Weights of a small mixture-of-experts language model, trained from scratch on English Wikipedia: 9423 steps.
Below are experts of layer 5 (counted from 0) of a mixture-of-experts language model. Rows are named router (the router's row for the expert), gate (a neuron's input weights, with its number), up (a neuron's input weights, with its number) and show model dimensions 280-335. Each number is 128 + 24 x the weight over its row's rms, rounded and kept within 0 to 255. Numbers have three digits each.
After each expert's rows: a language model's description of what the expert responds to; "comes after" lists some tokens at least twice as common just before its tokens as in all text. This comes from a sample of Wikipedia text that the model never trained on. Tokens count by the router's weight.

# expert 30
router:157112129092131148127151091090124106120144147132123130084091135138114096143082101142123141119059112103128090104091109109137137131142136147087128143144121115124115109120
gate0:113143147117141128128140068146156158111149156106110124115109152141128085126108130100108112109145122127089131144098139158139146154147119153143126106130127146109112114130
up0:101144144105151156153139139147152157105184152138158104102133133176068136143090116137149117158129135149101143111135071152134118129129133116142154154158112134161114116147
It responds to: Digits in numbers. Single non-leading digits inside numbers in tables, ISBNs, ages, times and percentages, plus ordinals like fourth, sixth, and less.
comes after: " ", "1", "–", "/", " (", "7"

# expert 7
router:100141159137113125139154093120099114106129150143121137091080119181103118107118102119098093133116130121110129164096162105170153126131163155066136145127149119140152123111
gate0:154091150169095102134126128130117151159098156113177124084105129149163128111147102148104143140149031085117139120102165117107189093090114168106117145131166132138109132117
up0:138100122202158104164116111145145160133098119108178120118156108147113169155130126152106156104123089068114128137129116101134100092137095146157148118129156136110102140128
It responds to: Infobox field labels. Field names and table headers in infoboxes and lists, such as Country:, National team, Phylum, Binomial, Apps, Place of birth.
comes after: "-", " |", "|", " Country", ":", "\n\n"

# expert 11
router:123155097129147146091133136134096135156167158108117110135119087197114061106092139131133111086103089122109143086113104133156139169110141137127140151134108125159102124091
gate0:136149127152133147174140129126148135160147144101127145151126157129109097098121113105125124165091188060149118136154123091109141139124122137135123108138107161115121145099
up0:127138123141112085137170116136099112084092124152119122086103126132143117107137109160148136129106086149111156129105145177150096104149162129107097137132136111156152106127
It responds to: Election results tables. Election vocabulary and table pipes, vote counts, percentages in election articles and result tables, e.g. election, Democratic, Votes, Labour.
comes after: " |", " ", " |\n", "|", "%", " election"

# expert 4
router:149109150165097129132166108109130122105124144106113098129120120128120103140088084141093116116090119144098111129124133103175121099118123150127132112144107101129132142101
gate0:141128127173090127151169135108157094117134131135117113127152134119126140137100122145107135147119185137129123153138160147126128160108156145098125094126147113122112168192
up0:166141135140089116134138169122099171134134129131153124141127138137152145131160097153141144131121110128107118113143101122139131136126146175052123137138145104122079176081
It responds to: Copulas and subject pronouns. Forms of be and have and subject pronouns it, It, who, which opening a clause, e.g. "It was", "is arrested", "had been".
comes after: " is", " It", " it", " was", " which", ","

# expert 9
router:141116124146129123132123126124150122147151092111081143151086114150108113120102116105164124096100100067093138145110103134176155124147172142089136156136127109164101129103
gate0:162095127118123121178129108140140079125145114080141105159082146130171084128118123105109126083127148061137118108127153130124136145146132110133067146168128130124125095074
up0:171114160143133149153113136172126093101152142096127088135150145111155116086104123142117133062123136082132124170111162119112148155115086147155095131132070160141153111132
It responds to: Climate and route tables. Digits, decimal points, pipes and minus signs in weather tables, coordinates and road junction lists, plus Route, Highway, US and km.
comes after: ".", " |", "%", ")", "3", "4"

# expert 21
router:149126154125098158126137164130107168126125109112117115143123124149099130100063142135120105090113087161117142143097126093125162115136123135142183135126139112114121114111
gate0:124128126182092168120107146153123152129163129134155145165125086133168117115105145147107096135127158148143121085132127099118128162116119131164121073110156136135140148095
up0:118142139132121172121103133127106096114112140144099135152105142146142120111135142140162128129145073141108141127116121116109117104133117110090141148127126070098123152114
It responds to: Romanian, Turkish, Balkan names. Diacritic letters and word endings in Romanian, Turkish and Balkan names (ă, ș, -ul, -ić) and digits in football and tennis tables.
comes after: "2", "0", " |\n", "ı", "ă", "ș"

# expert 45
router:107132095141157142144129112143113126132155081106109144126138126181150115124126160111117099140108137132169124134090130103170156122149150173161147106101112123126175119119
gate0:143123094154091157078107113131120096142134144115141165187100133139138088099136139107148129112151122102137107078112158117104119153154132124123132079135134148161085157115
up0:110138157119137118120088142132131050165106130145126157128094119115128125125067165112107097141190125161076133119140125099182114119201088111108123112122137163107093053123
It responds to: Institution names. Heads of organization names such as University, Institute, Council and Committee, and the following "of", in biographies about membership and office.
comes after: " the", " a", " University", " of", " National", " member"

# expert 52
router:149130135136106124118123117123108128140136111071096121117096090172126092101106141130113074099108093120133089133111135130167150150130115159111146159124102106127117111088
gate0:112125098178100141157152093123115122128134131178106156126150120164126104077127109146100107145152089145133049106174080122073120110103144132115100166089136116151133128126
up0:098112110141148105148141098162140114136133136132116137078084131098126095151131145166152163121130102134126119088070137152226134097162162181086137142151088137154185145112
It responds to: Election and table cells. Pipes and numbers in election result tables, plus nouns following "the", like line, review, plan, and "Seats won".
comes after: " |\n", "8", "0", "6", "3", "4"

# expert 15
router:129121148124105115116137111142128132140124113065130172079108112112103075118104131141141111107096092114088104100094138138130130154145154136134128128126157118133144108115
gate0:119138143128182156129160138103116154114114117111115128096173136088136141125130156088143113113148128110105122084126110133135134137103122123141124128124159134128145130091
up0:120106123102137123095109144127117133116161105120110186158127108111112066107112123093118140142173134171105147140111116123159091105125119102105130106124130089147121111116
It responds to: Quotes, reviews, tracklists. Sentence-ending periods in informal quoted commentary, reporting verbs like saying and stating, and numbers and colons in tracklists and chart tables.
comes after: " ", " \"", " |\n", "|", " it", " said"

# expert 39
router:133095159137130126132160091128089110143116105109069103086095112148118140115142125150125057105114116133102116144108172122200139130126123153127114125103104100139147140100
gate0:127096132122129135156163114108150130084100178137163150152157110144131151156152110163129119141113149141159066163123123120080142161117147126107117097105106139128122105153
up0:094133135090135132118144141145147143130123148133157134170141165117132142131142128125092147163122155117124121148092142132153135172182158105107137139131118084128121149154
It responds to: Given names and list items. First names like Samuel, Benjamin and Robert, and the space or digit following commas and pipes in rankings, award lists and table rows.
comes after: ",", " |", ";", " by", " first", " Year"

# expert 8
router:155161107100107161123165105112129095158144117145074143152104117116148132135095137134117084092121117103093137140125141108137150092135148176073123131162123114106151117119
gate0:093113123116140137100101123145099135151144079158076118099096119129133085169146140141105144072137173120168129090113130110171099113116117146140081133108129123107140178107
up0:135122083156105138127103124126108129122154117135120110131113132114163126120114100120123127115127132133111146115131139169107206120138118147150147139114115121159132051142
It responds to: Motorsport results tables. Spaces, numbers and separators in semicolon- or pipe-delimited racing results and fight records, e.g. "POR 1 10", Ret, KO, TKO, vs.
comes after: " |", " ", ";", " Born", ":", " vs"

# expert 13
router:142141119104140175136153131114133114141125114131116104113105109134113107146116117125161097139115129109114078149147143138144118109122137140119152121121114156195162115084
gate0:149098132125106086113123104122088135132115142142137116106097124137109131165119101153120130157155167110130153112121142105129148109108115135144083138143088176146180140126
up0:144108142117104125141093185115102126146122121168181155096087165106138100127136100112111157155115120138130108060104141076117113142139099124135124130120129117122164137118
It responds to: Motorsport results tables. Separators, dashes, line breaks and scores in racing and sports result tables, e.g. 90–110, Racing, Motorsports, Ret, semicolon-separated race codes.
comes after: ";", "6", "7", "5", " |\n", "4"

# expert 47
router:153137113132107105114152080125130134125124152108137161104121115110126105122116107134108094101109133095142128160087121120142170169175120134131152140157090168098128152142
gate0:090157101110115118195146077113125125155106102105125150120089110133121105116136134162137154120127130134118142135138119140144141139121134135141146087114138106164132141108
up0:106106143125119113129122154113132095127117173162160146123121172124125130130097119137117140152129111114096123126139136103130103107156138151122131123149106130124114141152
It responds to: Word-initial pieces. First pieces of longer words split into subwords, often abstract or social terms, e.g. Emp(owerment), Imp(lementation), social, self, political.
comes after: " and", " the", " a", " \"", "==", "'s"

# expert 2
router:136136139168141146116137094157148143149128108112089140141124115145116138106113103134115106113141106123151124140095120098140152153144141191126129132120101146126126144102
gate0:128104118122125143123146196050091166147101141154122118133120142131117122139149145166120107141163167131084102135130152166113215144125146130115093141145116115099136129136
up0:142089156110118135111125151127173175126114136145150120138141124159144133119115177152175139110143109145145119134126133114152145134135106123133111142142138162137116119146
It responds to: Temporal "in" before dates. The preposition in, In, From or Since opening a time phrase before a year or month, plus the year's first digits, e.g. "in 1969", "In August".
comes after: " in", " (", " In", "2", "In", "."

# expert 40
router:148134149130085090121137144136088143155122131113162128130088138152087124092129130122111103104113102100089126125131135078125163132128142172117125153120128104153153139120
gate0:140141129132087126136105134134105110166138111132111136126116150124140151132130105095105144097116081121138179166139114134120145144148112129104146103124148129159105110151
up0:108135103136117117107148125116127132105080121119146120130098103157139087166129102185119158130103104131173162115109131105152097135109156124122126148156124129096102140093
It responds to: Football career listings. Separators and digits in footballer career lists and match tables, e.g. colons after season years, slashes around apps/goals, FW, DF.
comes after: "2", " /", "0", "1", "–", "\n"

# expert 46
router:163136100124142148122130052124129141094162099117103160115112094156129130088120115160140106136094060123142146099106142091152146118171143151087136130129139126137161166112
gate0:153130165151118133103117149114102147125171095141108147110102101130150114126155156135082101101116132092144164180163147103142156157100106116122112137120140099163091081119
up0:153154172144121138118073175107129125153143107117110155145120098133130161146124123136086092134091174142192142154141149118146118101115108119117135091123134152114115129157
It responds to: Month names in dates. Month names and the spaces and commas around them in full dates, such as "May 1994", "June 6, 1978", "On 29 June".
comes after: ",", "2", " May", " March", " October", " on"

# expert 10
router:135126145130114148132181106141113125112141141110111134105125127147091095089089084130092187104122127090111115141114151129138160109125152148127153137119128140134167110132
gate0:139137102120119138096135142130127119127083141118141155113118145097125136139124134168158113143079126107119158130127087108130180113166156122161127130149160143098156148126
up0:121109138170144133138088161151142126110069122135125130094114107147128168107158147077113133135135138100090168104136138139115161125144132145168115091147142108156143149128
It responds to: Numbers in data tables. Digits, spaces and pipes in numeric tables, sequences and racing results, plus code pieces like MNZ, MIL and rare byte tokens.
comes after: " ", " |", ";", "0", "–", " c"

# expert 57
router:131104142144116117133152097131124121154149115135090131126119133174102118093099096106102105100113097114108135127099143158164185157143118145083134113133131109165110106093
gate0:106143082154135121173148125117144156126137108132121121121095120090159100130125107122175096109109133150086085135134129114119128154124133125080117164104097167159120085107
up0:147133168113145181117104130138090140150161123107164142188169163127104137134087154137153105146088116128149154128149117133124169114116087097141142138138106091147155150183
It responds to: Census and demographic figures. Digits, percentages and words like census, households and population in demographic statistics, plus weather-table labels such as Mean daily.
comes after: "%", "2", ".", "3", "6", " ("

# expert 53
router:152131126123117110161138134129128152129134144095113147089130135140098088090104074142111129125089106130158135170106124091138119118138139163163145128128150139143130132110
gate0:142097115177188163126092145163116143163155107108086142149142119133108134166118142155168116135099115165136132155131117134137136135117138085117119166122100108124106148117
up0:115123100114105141110133095133123121135117115133071148158125135099145131153158129156121182145126126102146133095125108135154100101115129148136107161154071116159158132139
It responds to: Infobox list fields. Hyphens, line breaks and digits in infobox-style field lists, e.g. "- Born:", "- Released:", "- Founded:", "- Location:".
comes after: "\n", "-", ":", ")\n", "9", ";\n"

# expert 42
router:147128146145120126131163105126134112158136141118109154128122114146107146109130117157142148115127101112144137123136154137128187156156098111079140117120118116131128121099
gate0:118105151124084156151141115148130082118161118113112112158094139113133138143139111087149123091144090122145138136111149135160110144120111143064131119095122094160124125110
up0:094194159105111126104130127048094152125138064127161147117099093144156123178137139157137107126117163111117121141131091101106172114119151113160133142097126123126168135104
It responds to: Discourse connectives. Commas after sentence adverbs and clause connectives in expository prose, such as however, though, although, when, In fact, Nevertheless.
comes after: ",", ".", " However", ".\n\n", " however", " that"